{"num_hidden_layers": 13, "hidden_size": 640, "n_experts": 64, "experts_per_token": 6, "d_expert": 64, "d_shared_expert": 256, "hidden_act": "gelu", "moe_layers": [0, 1, 2, 3, 4, 5, 6, 7, 8, 9, 10, 11, 12], "n_empty_slots": 32, "router_score": "sigmoid", "normalize_top_k": true, "routed_scale": 1.0, "balance_loss": 0.00229, "balance_bias": true, "router_logit_norm": 1.5, "router_bias": true, "init_std_router": 0.0198, "lr_router": 0.0002, "vocab_size": 8192, "norm": "rmsnorm", "norm_eps": 1e-06, "tie_word_embeddings": false, "optimizer": "soap_variant", "learning_rate": 0.0021, "beta1": 0.95, "beta2": 0.99, "batch_tokens": [65536, 131072], "max_seq_len": 512, "train_tokens": 696300000, "max_steps": 7162, "dataset": "wikipedia_en"}
Below are experts of layer 5 (counted from 0) of a mixture-of-experts language model. Rows are named router (the router's row for the expert), up (a neuron's input weights, with its number), down (a neuron's output weights, with its number) and show model dimensions 320-383. Each number is 128 + 32 x the weight over its row's rms, rounded and kept within 0 to 255. Numbers have three digits each.
After each expert's rows: "comes before" lists some tokens at least twice as common just after its tokens as in all text; "comes after" lists some tokens at least twice as common just before its tokens as in all text. This comes from a sample of Wikipedia text that the model never trained on. Tokens count by the router's weight.

# expert 8
router:101157101142138122125142129078129091135153094123079155126112090157138110112165137069092115075147169162140118167147160159121101158097156112126166054084140114195163144104162105157120175114139068
up0:157121131163167121107102108101096156124112133152149095107107141154107145117147094104127106151083045112139156131086148157103056149079155039150155104077105154107154131124189163098079227164131072
down0:157124171126120154080132127103135193166105129150094112058102085146157144110150163072142089062128159168111139130142154144147142188128118153134128095087155130107150152122110133131143108186090150
up1:111147091125149139094112120175100128149139184174138196147114126136106094126167205133148094081133136116119171112107197180133122151063104138123135170117095218185105151104163127159119103156125145
down1:153122147165134094133164138079080163061084120088182092115131131100149143125076059098105134117182132136119117101131135108111150103141156155132133103167091095131149160133104179083141140135170151
up2:110132104171167103122067124176188123129164120151143161113109110119134117104153148116065145097137164060078103096122192157111177154092115061073183174061148180160162099099125152161120111115110105
down2:120075119108131107171160108151116141100112191071125169167133110136103115138174082076129133113142165085103131145122169092119130082205166094143113112159132131148170133105171103155132054102156169
up3:231135145153154105082117119129148117181132143086136161126109082165146144171118079103076070109145062149148161099114126171184148137150161173121136098089183127097141152138129120161149168096122176
down3:162172086155147126132130088113134153130132193129085141076181106134132110139139120139159093177114122094156135142091104115114153082119171152184163182122166181158169187155176174114147108194058110
up4:114133094122081099100114109104110110101147126095105185135140173152147124063196203168154124155116178106156121146166136133076104123111138078118075154124159109107225138145078152179111123155139118
down4:136108138141100137134167123078120085106101069088115122176115152133106147145158148140133120123159168157141092134046123099163115128119143188112132172085087167171096194108101124089172104101114130
comes before: "-", "|", "=", "The", "In", "19"
comes after: ".", " |", "=", ")", " was", " is"

# expert 5
router:185151160080139152152118183169139134088117155163175164157141170139100144162139130130119142148121198168155122171110104131146152091168132159104147171148083138074148151110127140093112136160099096
up0:183123095158110140159157137136134103171108148088061116081132144145099116082163169095128159179165151145201135114135143123091141100074122077118091101134141138121164118116185116140118150152059134
down0:101151173120108125127162104156158155102093138154112133123126118108126161142126145157155138132081156152167085171193119126127162216157098171156099138145123184094097091149138131159166065101114143
up1:112067165102106175139096159138170151168090089131145108069141139106100167184150164181137148173039148145148088127065158135143064108059123133140151124140157094099131060143167159164122126143146142
down1:138146146192114074165182148044097083152165135121117168173137176147129130086108131110151166105087082131120129146135143097119115155155162114074175147148079110122140219144165108158164106094151116
up2:100096163144108122139151146142089102124140145149146132189173109057118129126155080130174145159098112117056142096145115095155134078090105177144142183161063127118148130138128104123149107077098148
down2:157164120153158153170136094113116117166093190061186094126100143130090131142075153109103150101132151080134178153145152059163135140139179122115081115078136098177124138087140141180090112118124130
up3:067130166114156145144154119089126108164112142100114125138138132092127107144120131110097156184213175091127131155104136164072121135092153166196152122118122130105101160152101108158134053160149176
down3:131111083136124132061163112106102128170121111063174125101136141147150116142145087173131085103102105108131110172175108083128112196119148159209133130096162141118104163123166155130117164140117112
up4:236157145078106117137131129097104132154138100067115181147078139150126140079155131161112147144171142138151114164105084118162118132066074155087136144124135133103136123120131103156112129146110125
down4:075128075155114105119123165151078077151155099131123146089092090105121099187151107177076169145115103126176107168131148131117083100093100151170140087117172154111120141094074106177157116066133145
comes before: "-", "|", "1", "0", "2", "3"
comes after: "-", "|", " 1", " 2", " 0", " 3"

# expert 39
router:059149094171144123180140132134182148138145112119099099176158136096082198108123141208096190170190133144094137109124159115097096163109193116088140156207124073167152072103130154111114149154170136
up0:161148107104114087124221105173137142165155130193111130218171122084160143156102125150114156150162145144188108109118138177127098104119165162115109075105116119113146125075059085121110148104088098
down0:098103142106155128109101117155098142142126110128122103101101104123101085120201161124117183098095168068147079122144158116092136150121115169100152151114072183165110094139112167079072093126152120
up1:167127091183149087132125103093168132168110090163157130083173121120188178121079094072113075150130084080087150199150124190094147130138152103183068084163167096143083124111107134097149125142117121
down1:161122109137105158135083156117137144139144080175109088118096169091103149124112148181176142116096147143142117123165093054115100193144113125107095115085122119128134104138142169140164162180137190
up2:163129185132111074127102091127139157163142117096153144088150058119156138152151080131096074182109087196050141149095150146091097166130108104118149054097110139132094103138114096172142061097134171
down2:104086113134152140137158103141148131099134097159096113125156158122044137122109112195177152071129171122100097131071224033142204120140121081113117212090169150141055135143126116077170185154141091
up3:132129196125158119145132122100130163104157164099133118090122159143135078118110123132183187193096099145150095131103182153132149089131140117072104064142170118110092160119114106200116136149136123
down3:169159114152145075163116137075051138137084113214150087150107171137173133080153119193131144117153130080169098167190167103156086153107101087137104141120128084148090135204096139099162043140222102
up4:095132137072145110098163143099084126142170112117163098104137138088106151103150143180131164142081138151105147095109180114152087150153100098056093154121133096121093161164141106167120109105088136
down4:167160134154084153185091151159162114117117079128107132139143132094076143126123109116141133125116165133160195133120080106209113148139104142136199167181153162130140105076081089135124181135102124
comes before: " |", ")", ".", "–", ",", "%"
comes after: "–", ".", ",", ":", " (", "19"

# expert 58
router:129114068087105088093116143129147145104131158103051185120147158091142093142058107096194106133112135122090119130103144133092112125076098127067112161167106149122156122108071111135124182192129086
up33:080165125121106094071115147063150140141138149164131127192128135109138120108124094131108075143085121055125091154174077151180151131121154155131123202145106133122100123160094159145056127100069145
down33:075097071105103171178184135095178052116140138138150068111100155213148126109086149117105089172069152125179109096157159184093134097158159093155108082123130124113133156163136141093166162170195153
up34:108154108032049069169142155110138115161076158096113118113058092089072128149117139191135109146105093164144105124101117121130147136136138163135073074162071101126092135111154083118080147147073132
down34:122094058126133178121107141138162185131079119170107163165129188130174067133106135111116172121090111109106128197126145156138123092162102107079175144116172098147185055135135140178068133079126118
up35:187156113103120046106101103133168070128107179075124118077152131078128149120130194149163129098185117143144121155134112133122203082103126179105105161114139097129156152089148145095086080141173145
down35:095140114103146150100091104130147174129185101118149139158165118175150118140085120121062160070137136117168130098169140157125083136123120142134126090121184130087138109118146155186168140074098086
up36:141113180123100032119134143145069119062108161169119155138163140106144148169112136100147146190092094094122109141148127127156151157117152101140180124135117091146127182089116181149147180199149109
down36:050123137098143159104115141174131134222144167122117127082126155159076077127130143163123121144190127119139157137137065085136136125122154074168116130155097147124101196106193140170112151147120190
up37:118145058135149079121118099095104165123171147073065106146141099092113091116116136107156108139120133111145121197138108098151124162101139156050104136116154117106106087150126186191136097136104117
down37:115151126107060112122107162104116143135148102158236122055174125113135140155156039097107125134105141091149130108193110163126183135140102154107148090145117072133093095162109140092152139126081114
comes before: "=", "|", "-", "\n\n", " 0", "See"
comes after: "=", " a", " |", "|", "\n\n", " an"

# expert 25
router:146087092067111150193140124172138139117109123125144122119075122142130114172160127114105159092099135087118129157128112107173161122083179102120184095136163069095179146105127061121101127121099104
up0:105134161152137057125083018163135071120128088124155125156075125130173151182128184128118163108135204118153181119181101084111140135146148154110121095067153197079157144133139177115087117152144095
down0:155148105130145144091098088117105135130137135151168136139121166132108157127062105093140096101114150183084110103124192146114087140102138111163105123142207054144127132100075191114096135138092163
up1:101139106059095115087158126129137139094175099133142072135150093154156076182113126123116181103104167138130117129120103152187255134142139127138140048138114114127127143102123138070120054147098146
down1:152113110115118167123080080120108126175165154149131193123096113107099163089151067180133159098086143158135133146181107156049163108137146153163161135122123099158111118189103115137172197100162132
up2:127168079092158132179096150161126099139102112144166115116120126142145124106131154100113147107114093114053110183180108140120195137121139103187122075130126131138134160118201105172091146108126123
down2:175157163174067123133183143107122103147122131203101135059101078102110127121156176117111117110058105068162157094122201112178137116143118130090118131137122130134104067108119155171077203145120147
up3:162103168107103115092092120177138156146053115163145158122153064128166081123170126158097112084124189112165119192092151086097164110085113140087204118119125129136077112149052137107156092132160157
down3:086196135145131101127157119125142117118178129072152097136145106109113136137107123152114114071162113173108070122190115158137200152149082121167104115141136144151100139114116096093122144084119073
up4:108170146166192060088175156156166112139101198158114122145141152175090119121136077071062187150123139115130111177080147132157118119120159066122140169135112086133080157119097127128123105129071137
down4:096112133123130106124077157111104122155124172079209108156094094189134108181137186187127123080152160161112126129154150178136174200125095180110033141148120101166141101126091105145176118110145154
comes before: "=", "\n", " 0", "\n\n", " 1", " 2"
comes after: "=", " 1", " 0", " 2", " 3", " ="

# expert 27
router:087104096100097166117163135098131139128181108126048055157138153139142173119075157121089135170138121112163107152099108148086149074154100145135111137134137096130123130108147137147081112088178111
up0:084180108084035079103103097073119194163187123115193093148140153186107111112114157139115127067101083164096135220161082171118182083193121147153120104157130121090163113097141133124114076114114132
down0:087166085119163155145107097135170162097175148104117080092125083140119065184135077106088126198155100110129158156090191135132143134083158147139132103142121142121126173101175033051199134137174148
up1:132114126154097146085139121193082112110097153048112138066117110161134108142144153126137133070161075134160114156124156118135141138178121096135186077103120107159075130132165119152110077140167127
down1:119152127152134159091124150183139109102115110164143116106126171137140095078100120180077097108118098158137158085128138126140153188170127160153152051155156159134164126037143043147139122056096131
up2:124072105147115164100101139159100155120143095133096098115153085123092147082123113153128105137143085121136086104108117132096120168118119205156121185067126115171094108132129167099091102128103133
down2:152161073148133134091127131121163099067167113077184081108110070148085167083126156142086145127110138166135115108122138162124187073181160119116123115155147135205138131112127127133156159119130122
up3:108121198153168135096118143085147091105130126080154108106116099086140156216121105123124116157163102076135097112142103160059212082096068139107115112138130106134139138159077142109118089143142129
down3:106120163108146092175131066128175059135184078180081146167120112089085169130119074123118156156120071112200162125180087094133105195186195106158105185084107073207088173118088080159128127142046131
up4:112138128174138172089197119128076110157092090115093113167068135134150126131129152127146050139141111147185102163067144133115161096160136133118115178138104137163145199097172063104127085099059125
down4:111103149132106151094142150150120154092152101091111078160135134132147176197113059151094174109125127120087123200095160113101123155142140116159110108145079094163068122125111115135127149111196138
comes before: ":", " |", " 0", "000", " 1", " 2"
comes after: "|", "-", " in", " 1", " 2", " 3"

# expert 14
router:133066149135150079136125110094176183130120183081134101176078163110130133115144154191115090124108113085123066121136210116086109148136070111181164127080100139104108111168130103133081088104116051
up33:171100073181112042154113092175172129145108125102093138108160158168196121122165125144154122166135136079131099151170155126136119181118114084096130086116131138092141140090106147114096104129086103
down33:179119146150179171111155107131124163114124118102121082143140059132146075175109124095161134111109132148192077152165130116149160111116097095172139114130133112159122117066189137122126156101124123
up34:117145126151151161137148162098109124084089209145108170146021108157162109122108151118184119128113131109076120144121096135175161094116116146107079131085104183140163103145112082143045084125125121
down34:106071103131109132134121103114116132059080106192095156136142189144132161095144085177131125186091175058098132145096161179048103146152075132100096114159175168110119130142076084144112171150175126
up35:086110110100190080121117161080085184107122115068115116180081128109157115089127143143135044141118157101093068104131125065112126124095078169183163089093141129145107127114174083139055124163106091
down35:144068151159099103078132177121156144166079140128136117129134124118134159144087144148108092188098118116112161153163145111067105159138095108133169182112152136121172177144123064061123098160164105
up36:149141111110166135142145122194136120170101160099084189160100148101093166109113124197133075147075110109109067117091159166116189162111124185138097121110096162118132080118104146120133098128094071
down36:134020156122145129094168125124061145184079125154175097141135134134143183124078120120184152206097144057147126160145162037127130077108095102159125145123172122128085152100104099176178088136143137
up37:132116081144146121137092191120142145109117120180160140166130201181117175146146075130093094181062163087196110209123144099141155148133144111104157180115146151158129128081196055101138134193129167
down37:116127128106163130154124112101114151121166064120165093149106124057117090108119156148143126122051120127106132101166129177185077165110091138136096141154110162056159127132075144088139112099148038
comes before: "=", ",", "'", " in", " was", " is"
comes after: "=", "\n\n", " the", " The", "k", " his"

# expert 2
router:149144192103149188116087110095131094130169108098073180088181130109089136164160131094142120101132140119128106078104107159095117150084121164129117134145192096110116160129126134146144108125106101
up0:129093193111117133125180206132118075142188097162168146099119103157155092136226129124114119179123116148158109183118102140125126133176084170029111085138107079096136130162070068136103108138141143
down0:061120118097156189079200167140100107130134107151107083170193115143183124116062130168136127133148096152166129148148151146096112124139176086130137112141120203072169170140143102150193082103107149
up1:087175078133170157135167127136156126103119094137149070089135166125126142150107141082168140114122172111143126102171168166145136146086111100134136125107113135106129111092151130100183102118118147
down1:120050132124114084146077097157110114159165086131137174122154069117111103078098112113108132134156144138196131142126052069131117116102142118191134129144134162182199087114154097136103105135089098
up2:124046129136083147093117107094107097129161147122112100080160104121129086142131069144134174160158092083150128141171156094096117158129160178125079099112182102106071152132061105184127084129111109
down2:120179161148165097141180118112056107122084096126184113134066102098180068097138131184126102153090117127106152124101179134187074144123151140086056055131167119115162110148153164159175063089102086
up3:161133082170109109092146088150192062146134129139100150173169131158136100105105170102108145116170119173136107169116088095123147121106120135132158139107145108125185118154109146098141114124136189
down3:108125133143185155068189033083126148141139099149229104112141065122138130174142179149085092125116126108110145112162189113099192158139120153191121107147120062129114117145143127113099087095114103
up4:147138113136103106122156155141145168190145122084152145067187205176081100133120134087169103155193114188114164150108126098102164130122163114191091072137153089135071165113111137147124078092156167
down4:113086155111074135132116123079156119152130109123087170168120173104169120134130144174119147167091189138136111151154137172173126151105136093080121122093151123177140131124107106107117182114055134
comes before: " |", ":", ";", "^", " 6", "6"
comes after: " |", ",", ";", "0", " 0", "–"

# expert 10
router:119103114133045133123161122144139115132134130144106112166152172132132101121129109136079093092162117159104166123159153134099129145161130161128144136117043097117150146143138106102118153136167138
up0:158103169092087094144175167140170187113134161125133114080138102116123156103162177139094083180174114090080110140073123110139103142153113114102078126115087114099079117066128086102103122186132112
down0:121206140091181141155106104121082134088140101107182100129135113198137140174101091154124100122137182076066114154091128104147159085167124108103111102131114164149183107081120160163110172152165069
up1:104048157132045132154147074201184175086132145176135126146111137142143116104123106155151119096114160138151189138101133149147106171163138113143114134078085182098106117113141157119107136139153085
down1:134128116126123069171105121103177089087070196132120219087154110109121081149122141101114060034122172101092117156130123126090091132167169158163130148165089124118139090132177140121080171151118154
up2:116165096173195136163148063198182083126139141159130095193118145119152096099142116085119101166113147070088088138093177159121146181189121094071164151130135106158187179165170113170141182149208103
down2:111121156120158104103118185083091105116111151133100141097155140139053135169132149140154183144178071138094129095151073121136108169144095069120109105120118162142129110167082133133161113164117088
up3:139152165115155165166160107164078155107139133138157118071171112080067130098152078117125167191130086132165176097125067111134124118106140089121129149088117111142148116170148095120084094087173160
down3:129138116119158147143153099089159183188144125126135099188075100150132117131074080112157130079103128167167142066160107061057109113144135102166078185120153102173131117092097157155131160112120112
up4:136152165160105180111144085097137142149160176091091094088141129156118087110114194138103098126078151134157139124142131121080154141095080164183114093145136180149153114129143116169067161100097110
down4:210132080080081102138098119120110142117037134132174088109094156160145138108078093132067100193123113165096090170098124127118136110136184126141114081132086170106145104083119191151130133130166166
comes before: " the", "|", " |", "–", ".", " a"
comes after: " |", " (", ";", ":", " to", " one"

# expert 31
router:105115143135128135150132136163111096164124117119111124138066120119082138119107056139136140165175100160088088125152127124120069099201093127090158138087123215204123079139133101166132097107139112
up33:138112118077105131098134108175117104074187132133162086131114073114117156093098169125119100152090123148116134103133157072088107134103090117194112181098106105103105085100080168190148100212138136
down33:133131134120159178189148136054116117084162140172136108180093131120093137125068115165145128167121092092168127157156149124149091122118151066168164070181084179125100153107154164119120159145174085
up34:107139132117155085192115163132147154210091083133153185086123114151088104164096124121171102123165127109126122103101176169138159140126117140098133125078086122142058103113084115159102182080127152
down34:201103126177121113126132123172149092114170143201172165072097169132116178116085198133087156142081211087104109114036185130172116088104100108111168156114132134122097146108194089139075189147144080
up35:139142154117095169136131082177141144184120109106108100173111121143137151117165139116099130139069106150172079149186161130171155163187118092142158127121127108138119112150087109133075153105100129
down35:135119051134153114067104161145155132096176153067210148127151081136108132119142161145142131093133113152134139083152185143168173165179108116129187152092160131137115117150101127159134140119143085
up36:142140116130084170216111127213028125079110073124194114108157182127091148085126149066123101094111117135093112150189134118128131110130105100107098085088142156125116132101143133097170142158129138
down36:132128091106116098128139091080112085118064095121129147116107128130188137152133082162172143199098139206130169117111088103118167151067137175128168169157184155155173172158097177178152079151145065
up37:062159132069183141181155137092100094101136119142115136147131146118111119111121183126060114129094137135156073119115068150166075107126083077118097102117161093162083176143179152160154097041106141
down37:122054124180088102134166165178111139119184159190104132120160099113166103111069086113175151083130138143082163105216154145149111135119117092116154146097137122111101055068099168152146154074154098
comes before: " |", "–", ".", ";", " been", " a"
comes after: " |", "|", ";", " (", ":", "–"

# expert 26
router:076175104133159161162193188192156138110158103106100079103102111148091189149106098102079152157209105132124137113133117082137083095114198116124154158153152097116153105127123150103106155138180089
up0:171040160088117110111178141095149084087094178122182143124131115132198122174148134200072133059156118155151131137089081087141160106136134092162119153142031088133152118126151118151124113143097118
down0:161135132163187144151047167126101139116123217086129088153151115171119124119065139046095164130147141095129125163138122110151130131124190138138035170135160138128131092118119132136088169160044101
up1:114163173097062139069208120152093139075109129104186167102117201126130156112093133146086121148179143127129128121089109131123143105117170168117107102124148151160109157174114114163154123099145111
down1:103097135096185122153146117145170117113104134144115123085151163124130111159141141105088144111174150089153089110115115103125100094148108098078088146105076113118158078146182082126130107156155095
up2:156170109137145137070127085121183177161111118143175191100103123139144127185144135124107068134110114083088096127153152123093079198077135144161162125059066157104189177130034100134072104109090150
down2:073044131098112041090126108131073056186105164119113088109157060135122184055139154145168145119169146136137143089080163113115198116161111174217120124102146179113073130160169120130184139161093110
up3:141134072125113038096182096110047146131185088191115136120095171103144180153163117145114100134115127107132050121133145119107110182156138102163131108169108147160027118100176109146178130184122127
down3:164106142123165102179169129087136130144087189133134143148076103105174130101133119101162162132191121074110168194154168139121185116094168152133141126119116128117122122162124156096042091083142173
up4:116136114158153125114130152175118155152105190059179092121107203138167075146159168098122144176141075142145153107071131054170196092120123122121113175160109117072077087132126108132134111131129123
down4:144082105160120177109118144076156129145125124107061093136165139094066132117104110141129134100147123157172108164163145136182162123113140120131168101078136189132171129219138053138104099104173180
comes before: " |", ".", ",", "–", "%", ")"
comes after: " |", "–", ".", ":", " (", "|"

# expert 33
router:112097116105149135114177152138092119158159093137141105119130115102067154121113087148120108150143114140162118134090116109106182098117141095142130098092102171131110159125138097142079170149115134
up0:139159151092176087114115197108054098130119104130149120076118077076100143126086128071164125090142092110092109153089044122165181079131091122107150096090120122136090179120169086120093198122110115
down0:106142117124082080107137105096169163158077091137107141159140134152137160133108110144056130120126189159182163106118151134078106133075171154116120087172142168117124094127079078116102143174137161
up1:090170102184145155111151138138087124176097136127110081062111139069124108071072126128179094152171067192137099095150102150102108112157113060121129133049171115137117102100098108129123123118141168
down1:114078104109147143141050117113085114109167119079090145124176129124176146133089111175039114146106110154122098097045131085142155163119128102124141136080111154125131141106128135104106145154111124
up2:176087123153110114138110127128161123161095096110091120168159178179038079139060129104066093129143096165137092138125152126106192150117073147123157198172096117093120120141075066122116102101129158
down2:102102146117112110098121093179123066113111110164070196134169071092140147166137097122122144129123168131162131116184156125165196127159142082163120120138106182144096091139205160143103153176039100
up3:146143120095125113158112107099109104115137120119180078078148158163165160167110104116082107125114094130145043123119129077085169155137158088145133104124132093133097111093135168088088180127128126
down3:065142144116208122138135169119103134074139135057098142137128178153123097149156141137142164210099183138147168113109142158146078116131085095128103137114098089109169115116090122135153058211108116
up4:100095156115151125223139147122062092135129138089106114165079118154143172092109103106080060140087143180149146129087126155099133089130144124106070150140136104094165163115127053155099146123112191
down4:096142154107175159133072132120136052144136141155128153112153086145089174175129094110142172073157110144163167139106142099147130102106124168157118126067174161151081121152117158181134156171096178
comes before: ":", " |", "|", " •", " \"", " by"
comes after: "\n", "-", "|", "\n\n", "\n ", " •"

# expert 23
router:087145112140144115167162180154123115157145091064086107116094123104095180113142092157085203147170119209063138130128122148142073081144177092128164149174103154163189148082113132165131155105168075
up0:137114113147121072114110100123156181101144134118119084090156121035133118079119112159190114085158123145092147090124096123104143117099132146132134166122145137108120188128146192109140137150069135
down0:126050181146118170127082133108159123114150138146100142098159131124163132118087086091203126103171152112106148093091075113112112115140156165126177168185166123130063136098154094133120152120108104
up1:111117120112144102147145134164104158133178110084078095138130092119134124082157117138090108135120103157088180201118092179128114177110102140123115081147108111128149087131136136072150185095133134
down1:125149095104104139141106115115088117080144121151132093029101053070137079131127150140156152119150179137128159111073158149082108147153152122126130135133151063124120153145097167129105137122089165
up2:106134133131100132120141108109131116100087132118153179136107054176191082093176076136123122144112110167119159128156209135049132126084148153191111146150157105159100183135106069138133073197099102
down2:132177157143115139113211104172158106132167129122099099088102074135086116140111126112063132175178210093171183121133132138096131137100155103149127090115106168090107144145111163095135148127091151
up3:121144160132094121089166128058102126087126128103158102146165159054111124091118101094172167101127155193120116114108175146098190144101154107128168190129093122191163114111140073159143147048107166
down3:107143147137169115112126148131078128183106129081125155122079143108158100155197128097101155084125140167102142090100045107164118068130139138126074117174141135113112108135185151089146104145091121
up4:196098142081044071123082149122174168153092111147106135086150163121153121114175114159104126129126170073217147135187149145132136120078125118074170188130128154114207144133104135099128176176152119
down4:104091117141182110135174165149183126126081205091132124083143091113094142112137105107133111117092102082070123085096066053166143082076174137131171157113131129137104145150128153138077157155156099
comes before: "-", "|", "19", "The", "1", "18"
comes after: "\n", " |", "=", ")", "-", "\""

# expert 1
router:156098140102069179155090064191112125151179099122090140146083144107086134096132155130110167070084136139112185176081135128131115104190158106122091098176140205188066088132129102159107122156137152
up0:140098163141150100129132155116097064157111125167123144126094147161142155135099160102095115126070129139117142083145112136097125122119103122115112106089141129097123134084124103215134143139082152
down0:187101184177111088144145074110134126173186143136104120147140134101152150179105105129088117104146126107098155182107166175084178152131091174110141171124138193131160139151183111076154084161148221
up1:141110150095114131114131091173155139069203115137073159113163116150133126084114132095180142112158140125061130152129105158128138104124143144159244193111085127095144051122135172150090143170139125
down1:135144130057156129132172132131171157131078137144101142209181135129131074105150134165155143154119139174145129129140119069122108116120188119132121049113074166154053167090161088109169113138154091
up2:161091181139082140121129055101108112140112126233102182085108132149187115114106111103135118157127131157128170150098122067095137105133145126139124157142127177224124144106123138179124099083114205
down2:175124116137105127096108169140114156095111113154093142095119161158083048130125160128098148141108163144085111129100134091159121088099137110163121168123078131127066136181117098116158150190136163
up3:162117099146144167105109110123140127186128154113164139102091183072138150074103070194095116101097154124154191163137150120110076169156126126058054103132162151103142099137082103121131177122079124
down3:162086102100082134115116134159084090101146100110152128127103159129088087165130197099133148119139059100133131107150127137140145138144102200120082128150161103111130131083118124224132158201128175
up4:189099149073115179120144122149074136126157126153111143145092192087084141099144135107121167110105113139133140127159150086060082131106129079151185092099107182168082151124155125118137121166155173
down4:133123114155089145184118084205151122217146141113118084180095126038084167124142129124123136127140116111139132158081131066148080135118090111139059135104128156136125124172142133110130115115170135
comes before: " the", " a", " to", " his", " their", " an"
comes after: " to", " in", " on", " In", " for", " at"

# expert 60
router:128126070179121142108134190117124100139131119093170155171120213124143095098194038128077162128201131103132192208115123105105097100116093120159185154090135107146128138125145062104115075109095165
up0:105188129091158158117076098107095110121111100165125103124155160142186171172069111166070089171099157151155158139111140152149099080114173187096126126190135123110122087139125124135124113105079127
down0:086100046131106098146102116154104133151137075146152107122146110112114129180181081114198106133118144071100096120113063153096111139145165171104069109168169130171153171198074185126165128161124120
up1:144150093122076076120152039161095122082112121078109120169143146114110121132140060124097116090138120144121122132187132104212150086158096122070101085113127117161138098100121150101057148166115140
down1:147175126124096088106093165111171161148178165120159116040051129120104138111125084120163100132196125125150185088088152098123156087115178104133150130077153111121169194079046118193132065140155113
up2:064086080006141160091104173144094116156118086186073129158117139115092132070123044101119219151101103122107136100163150143129164150154148115125162067098119064132186093091161154117126133117113151
down2:123161112187098087139127073108145143168087157111077091185102207131123141122099145154106071094093111114152089162152103087147141106154149146145149132095169107137144140167162145099137123144083124
up3:095133174173180120153123148114154143097095143156164171141187143133141118125120029170107124116116169153070192112132112089088157103083089113167150125108141048127112128177139100103072109132114125
down3:107145177095105153190145078116160140148152159153129144092161111151128107121089152189128157127153083142123097100109134148132130143170192173165100094099134114070082122080106163168157120099195122
up4:152143119144106080130129088089113131087107108080098151135165133114094110119150091181136136099140110104108109125153114120073126133138156137154099094113124091080143123090100129099084131184128095
down4:148161077127114157136103069161153092126112123118091128116100085106134112148143140128160164119163096122096137147123111117125128071104106092149148168131096072145149104141084139132151125085155175
comes before: "\n", "  ", " 0", " 1", " 2", " 3"
comes after: "  ", ")", " 0", "%", " 1", "0"

# expert 4
router:084165091138144144158110159155161112159170056088093106152121160132093189123092195183093194165182074127090147126150112133146103109118159116053165197145161166152154126122127125114130121138163106
up0:124190143082107089138031159144134084108153122179140176136170111151144125164101180134083137125156129119128114115175082063139154093119162101150127135135110124145104182192164144130101143114112107
down0:131058128112142113089138165143176103099188133122137125080152137116172166173065128115088117124152166076109106071107147119132141102186161089114134152157114107130167169124133104139140139113129154
up1:062132124074112113066088101185118210115110136104143078148099046113101122172096132095079194151088180129138096116138181068130123125135086144162138180148204178126082130134138140125114096144072113
down1:146141079141156132116122111158172139208112098122164126158126120082035160133100080101142192128162216155098100125146114178133166098116171116077147107190138174130166114129137144111152128147128149
up2:163162168125098109122143121033135138151126127115117129164114188141136094119146138123159086133100090121142130208148147120081175136108147105135137129128107120106140124178121139114067076133096156
down2:153121147084053121099142001128069090198127148150132163166151137174125119144165149149060186196128080123137156150107120049170105121148164149085162125114121166156107100083119145175176132102177078
up3:103104121053119149101043134139110132130143113130116131236089162163125134102177127111143128146088112136134171125127144097125164113128062131186141113206177161169144102189163129104171122190162117
down3:102084174153125130128169135092129170132133166162159067194156173105103195126107095102168136129137131093137091127105186115128135176181147121120091087133091155173129157089174153174103095077137148
up4:146163133142169109070121161103172149097187097158145143189126178178118105184089100123135090121108148122152105126132151066142136140090050172157079156150109132162062144139141088152159141096089113
down4:127103142133071136122142111130110091151068108136140108159118170153137110146147119118175106115162146144084131080082159088073166133121132175125160141109139102206150135115137085065073144097156096
comes before: "-", "|", "=", "The", "In", "\n\n"
comes after: ".", " |", "=", ")", "\n", "|"